config.toml
num_hidden_layers = 19
hidden_size = 192
n_experts = 32
experts_per_token = 4
d_expert = 48
d_shared_expert = 0
hidden_act = "swiglu"
moe_layers = [0, 1, 2, 3, 4, 5, 6, 7, 8, 9, 10, 11, 12, 13, 14, 15, 16, 17, 18]
router_score = "sigmoid"
normalize_top_k = true
routed_scale = 1.0
balance_loss = 0.00112
balance_bias = true
router_cosine_scale = 14.0
init_std_router = 0.0233
lr_router = 0.000515
vocab_size = 4096
norm = "rmsnorm"
norm_eps = 1e-06
tie_word_embeddings = false
optimizer = "adamw"
learning_rate = 0.00365
beta1 = 0.9
beta2 = 0.95
batch_tokens = [32768, 65536, 131072, 262144]
max_seq_len = 1024
train_tokens = 251600000
max_steps = 5663
dataset = "wikipedia_en"
Below are experts of layer 10 (counted from 0) of a mixture-of-experts language model. Rows are named gate (a neuron's input weights, with its number), up (a neuron's input weights, with its number), down (a neuron's output weights, with its number) and show model dimensions 0-95. Each number is 128 + 32 x the weight over its row's rms, rounded and kept within 0 to 255. Numbers have three digits each.
Before each expert's rows: "comes after" lists some tokens at least twice as common just before its tokens as in all text; "gets" lists some tokens that make up at least twice as much of what it gets as of all text. This comes from a sample of Wikipedia text that the model never trained on. Tokens count by the router's weight.

# expert 6
comes after: "\n", " P", ")", "===", "==", "P"
gets: " |", ".", "\n", "|", ")", "-"
gate0:147132053125162127080137116106130188156162077084134131090088115157192184113134144088157134142134141165110196163097132055171130094113089119151165128162147149156130128122096118193185049135093124130150161150135145158126177152141075111077148118035171156141146164214089133138089130106149099085
up0:148073099137094108094088158135119170161112093134157127099082166142165148093133150121092214162179131117122164171102106111163100152123091082110198136147115081156155143167107114172253085146123128137162097130139149100159125165098097102124193176095188117104126123125118105127093137125123073060
down0:189133104116082116104173152202123194174143135121141093142112100164128127183157164168088096090117095102103129093118123114155168158155127147121124072115134153158115131142094142128093155181112148147137149147118126113163126085111071120089118138156178129160121197155143118096085123153123121070
gate1:167088144162120136205108098103166139136152121096119172093090150097138096156150126155167078106088090140118161106139151097115117123124140122101101136153139178110197154146158098135070120168112136168101115203109103078094138140136126129072110113133128153147191148138154096195158053153154085113
up1:155178106147175143157103209125128136163185115112163161141117155148186120094138142129138114101122119116171108093154097115145061128071135141089161108084056137155111133157148115083131127141128125157125121142141106080114138145140152136126152163144156199118185097168178176110123092142146152169
down1:073088099123151160123112105162109106136163133101157127136155123137149088129110088099181204141156130152070146148131113133143173149171131122168148149132169130133131124083127113165142105121094143083138143117157099153163101126081046144168180129078102096132123154162101083147098153080113137134
gate2:131107099117127113130067105134101137125098181153121133085120085174214100108071163173150148135102130110162105106185190102132089109046132124078150150119151174194173092125118110160104090123110149171130114074098117101091141076160123048054078120112123153154105079147126128143088118124121136104
up2:095117151134114137117156093103122179079132166155143158124141084157202082074102130140106130165102116145185133101137170092125133082092194164128159172077138140110128101108114118137093138097106159146137165082140083114071181084178168070046143136148139124158111087229137147158137153167170132111
down2:096111093044139161084178137181149088163176173100145111138145094074102080153144098133136114147136114081080104157132101129108202140156140115129102132088150111141140059145110173143154125109152084110142144160123137143123145118109115175227161124217122105152171105118083151100190163126131146095

# expert 27
comes after: "\n", " ", ".", " 2", " 1", " 3"
gets: " |", "-", " 2", " 1", " 0", " a"
gate0:132114146152113165129208159123093143138131126186123136087097173129083135120082165148120092065110132166116136091139107161099101104146169130083102149099141163129136092095096116127100097128146133115160075147166094152123132110146112138108108137161157159116153048148152135094087117124117141053
up0:112123116106104149123045135141115118178135179113131101182091131152114103109154051086168123174156099110129130145089082121098156130123165125178161115141097106102099136121139143140172165102098107129086117151131042093123198185134116138159106094132082134158121108189125186150122173113133145223
down0:098075142128140194162092105150066134121119079141133121114123174119120131097114150127135136054108134156084152094143085142138188119110147079170100155158081127119140124122151140156099130156163176050102155093100091117121130192105141053138114044136101159103110165112090146147079126137081117114
gate1:115076144138063128137173133107148154104120146078114132115165101114152119115131168130092188146102154165120071145141172152134157163141074191125146151145120176138139142119055199087095084165091119130140088137074118179106174062087119118064064162145168112154130140175087120161104127113136102128
up1:112112089114151139157134109142089145122098118166148135125199127035137119012181100112115074152163110119115125113048125165130124132143120139111133099135098172143128110113146165123139159084136110080077146105143162089120125154137169110088187171224180114129114120127149122089099147100120115123
down1:133138144074135060110152127096091114163143134109176128170114112129104105137175153175173121116128150135138165199093079101112125079104144124130077133156139099123148118109087134093111139094098154095075123137121127113152160154120141100172146136129080144118151161111099126140141154144120207036
gate2:128109142100114069178175100108117116098127122143126095133096099129134100135109130122090146165210138109138183117106136128080162112097144182109057142146175099110121117112079146117153118111114191091162094119100084132097167122185121133137099133082136095143112083098120135116110125134139136121
up2:123098142125101087134142105109153079125134120113125123117104072116185158123125143160084150195092119132071131119162093165127159081163072115089132137136090128150180123106132113089099124116136140144097157116113138093091107099113148153116098085134138116102126189137048113090132145119085181133
down2:128168144157104157099134172083113111129170086106102134146137124156190147095156155127092148146152129081084089097129126160151158105098108098147202112205135173102132215161133090117098179124166148161138146113103107146206150062144099116100106110138105148149127106091144169144112131091101121072

# expert 0
comes after: " |", " G", ".", " K", " S", " B"
gets: "\n", " S", " L", " T", " E", " C"
gate0:106126147114132101151140150153106123120158120166128132187131139078166139090058151136131144101090108115108133129094132172152082102178126145152131142148107203143106123240078158082147145115112143150128144147095070110120143077152155150116137075113154179136151164098104109097137082125065112130
up0:119130188148124112185121102104099088119190163163088162141166147098146108162148122182076118121144090113105111141135205125126161133132170066116159127142109177098099160071128098147128123085120141150143105131163188116123097122136171155148075109116110126116101059132125129144150108139136184154
down0:088172058130126128166164162142130174162171111091128170134128130158121082121141131113111148102162131151144107100165137149094133096156142082164127156101114130077138048171206159189173137179108130139135139106108122127150138138148126140148141168145114114138145135153129149167188154160148176170
gate1:149109166124110126083129141145192116087120140128198177126107142135116139139155094126159132160109125134164116175108129120109153119148147136214135146095143120127128090152091190165163108135076070143188150148127154157092155130119131159156165149106137153105054141195058168104119091148154113173
up1:141083124126155160097148099093092048155104147163188059073134115088136172063098120099153163152132128126135119145117065104113149100138132175140136157172133134118196134129088138188151111134092152155089112134172094128047113163166110113120124078083157137140096112205099167126143129163154126102
down1:140141090235121171142074127110126176122158146183057200134137133090121131123146100079163114115129152127115141191132142130151079144115172168146111113144064135084101189131113106179135134145165050133196065125096142161102140100140131141146149180194124173125117151128142124102094075168116157145
gate2:077124065136138106115132106065070115081148156156138129135080120102194163108110136167178129144126091136154138118083171153177169089113142172153110158109157183181138131176140148116150168190112129153149162121182129175174076153138070179135063135164146129117151099145118165177084191127135158123
up2:084148188147116105145121072112100115159127139107121124140135132116068139187099157114081105102139136084177129115133141163124176185117127080151091132043149190036129083186130118138183173106082147136099128122089112189116179098148111118154119180123155158150102161094139069153057093141154104108
down2:131130162117121154117122124131128155161098079077136153162120117075155171129131090077109148087137151117094148082124147156204144165081119082124117099168158138124159122063132082096182109132085159096125160201141120111106129099139170042133104131081234116180097095112139136063124152181116137092

# expert 2
comes after: "\n", " ", "1", ")", "2", "%"
gets: "|", " |", " of", " in", " at", " from"
gate0:121120138173130097168113036112051136160165187185120093151102112125091163152123077159090136128122164070151132098085144156108184125099131129139134149117120215093176100141159162110145153072128110109179138132134136142169146186143128107132143125160124152135073073128114094163123149147116119149
up0:128095134210169101124106096113097080117113134100164126088171159143187175155123113172108143110116130064121133149139211154127187114103115142174142163129076158105167117110174173128158111053101171116131134072132119102100155196130145112101106101197096149137135108137139081134157150170124080151
down0:066113160102122107058144134148148126109158133095150098130161153157118172103153161114203134143090047118149101176167160109177101103142101161148119114120061170157111107048090107117136129141130042157121192141153111155088157125103111117127156133097131110120064127134073138046136121075122083113
gate1:139144155111118143118065146097132108160120209119110084124101104140159115161120186096162102170166146106074080092116163133119140132089126143114158075147112123134148163143154106086159120112112115166140148111189156132207116120151146103162136118162175162121112122112129071199102159146133091209
up1:105159094145098149138153124147087171136109140159098094162096162134093126174104173134090124125132139134172133134121101166126122182128149130124154125125070150150104130076166147145112130174103109170147150142071080165070078089129171173143152074101113102098128203142149134136054036159135138093
down1:117059146159212178086130141114155199148095203096131120146175112130122084157102105075175083146170132089118123174099120092153145175169087078106126078097155153112123132142157109110164138160092120140207169187082112141186113128116122128102140122151096162127164065137168180124107132130148089157
gate2:105100103096121185185135150158129118235126145151158114123134147108161168111134116049140148137113124183165128129054206122158154098107134138099108146096086132096164114143124128133159147155155126090157106156122095165138119172164129133106111102047162095136162186128133123192119120151135147123
up2:151153074133088045154118146180075095173156130097147124194149094139145157096119074143096126118155172125146068170103180148107173130115163127136161112117090111100127154116112121170151126129157137086145107114151148154154118154118154153181161145150163120122158081128116158126104178085117195067
down2:107119111074118163089137143167143125136111121151120079114127090118184123092113123165117179115127132115117132142150138145054130141163109148153166132181137113129134170140149138128132103152177050097097139150097148134118114118096163082103135148122142118134121097113136210044192070101137139151

# expert 28
comes after: " the", " of", ":", "-", ",", "|"
gets: " B", " M", " H", " S", " N", " G"
gate0:084139113145127082142131081099073120165198154153081146096151063105122133114140157088136094088138159126161185162064145157138102107116113171175030111146137177115115139175110117106140067090077155123090140167173168189121144110169117146087134113133103123029107105138144120094111193059121172154
up0:097088113151152111100149176092169133152104089103124136096104132166186131091149115067075150139148153177185132112165110118150094144066152124144117148126129136165134147109114080112121098075131106151089185175159138145091148113125079100042121166106098190126106149153108179164154173113175186141
down0:059127143070116104118131115109123110096155111096107095114111096150162144127138156126147094119162146132126122171184109208122137119159109223152129105047097174122161124099149126075108146131141131108146101090171163156117141083133115152087059136100123089101167124166152132091132182046117108090
gate1:109132155164163129160108152153117073136172136176165097135122140120128165094112127136130074144156206159105135182115131100163112140096077143114158118125133140174134137111136108077166152154108080128049152107099160106131168162141106063153101164151128122100171106094102167072151160162135136112
up1:092179124153068118130164164110134143116125125092123172124134169101109167114093156183145119156129141164151153133134161141109182152189126081122126129145155159069165181114113131174162116173118213119147126088237112168113132114113167193173121107152176147121086141174152075167132188197074175132
down1:094173058098167083170127164110110077123112141192139153113059072153150150160113170088158107132166090124154129043138115117097115096149129130101139134135082136179078118152124154061175141111140064141069138108122124145093106133106071133130102152103070121157147114178129121091132167120122122082
gate2:087137114185138109108107133132128118131119142139159163149137167130081090155099113198157083142161171101139121162115087147048117077103061137060108158117191155200141163150094095090100083111094111134123140140144161108147084129107195112128115164143087071123107132144042165135192187156141138129
up2:140134109091176131167180143105110054101147143109128075118103114081151201090101116115198134103104162175113143132134142131177160106138174160159098147124131167115193085079086172144142154159117161129091188106098089136127171118152089125181114118087167205155153089186172123180083192154138136138
down2:126173088058195128160153185133142071193168145093136138131081107127126144088126114180146190159147088068127161094123128150137166125121199186173101108128128118152181163121164138151136143114073096170085124093109098105099123159139084159170126134145153145113145090170083143144150149140151062118

# expert 26
comes after: "\n", " ", " 0", " he", " who", " for"
gets: " in", " of", " the", " |", "|", " for"
gate0:151182121172107165181118154144111108100127161140126151161152156180148084092118155160148126038106092089184117050127149083119096127092158096112153088115067179127154115196122125094068089155118111135087163105184142163169127088118128101126135129099148161157101072106181137135117138143147104136
up0:089071185121069118166097203162141144176100133146106121174119136112084130160118085171095128138089132099083101161166110103161153162080120165090160145145143074163074135117144119149176155110114103083112079123136143153110176148080110154132163176139060088163135209112087090163141080096183168163
down0:137208085114063081114129133162127124167075084149188165120144134111067147055177100104110123157143160149126107119132128147104071081093120119105146133148151162114157187095142138176135134096137149148123177136178095140122098136122134114109102081107082094107103125119171090050078098119138110079
gate1:096110155169172084119198134077049073138092168108174108089046094144129113116081135118089148207077171111154111132134056084148153101109126145144132158175121094106113119137087174105120101102071127160099135116150134097082136133168123090184122149068141125143135134139093076136135149120128093093
up1:125136146109103157174076083158153169162197118183139158191221160127129156135113089137186152033152115116152105186169170132090107127161173153125102113106173190171101155120087091148101141164167132093168148085144104126151141156088109139127118090132108105142132149182099192165165128112135143136
down1:131175129155140147134165100079137130163127207172090126146214159163121122097097130135163087158165086107077119139148137064095058105085154140089147128147116165073136124138116141124105131126085129154100111101120158129196119165047175143124144071127082168112072124094181189129145131133131174135
gate2:097148085169114141143155064176111094095191136151124071107216122174103095163124134112161116134126130121106160116141216098135157132190079052113081103097170123086103104140144113099144181113123121150166107186151158099089100138186134118130084114157134098123135064117140081105141159111112140158
up2:153135173120114148172113175116108133117063158100151114069085127099145079109138152123125098123133124137082061116110131137198102137111136171170182145144104120122139145115102135126103087097128148142127163102131102164114147058103100133110140130162173092098125150141138180187094105172116123101
down2:160134088028119086117160181126118113181147160103163120117131116084128144137211075137114154127133126103110166126122104114137059153050127146104124154044121127135102150093077095178150065126117118091090108102095150060151171173087116090124169173116108150154156109109149117111097069080127127125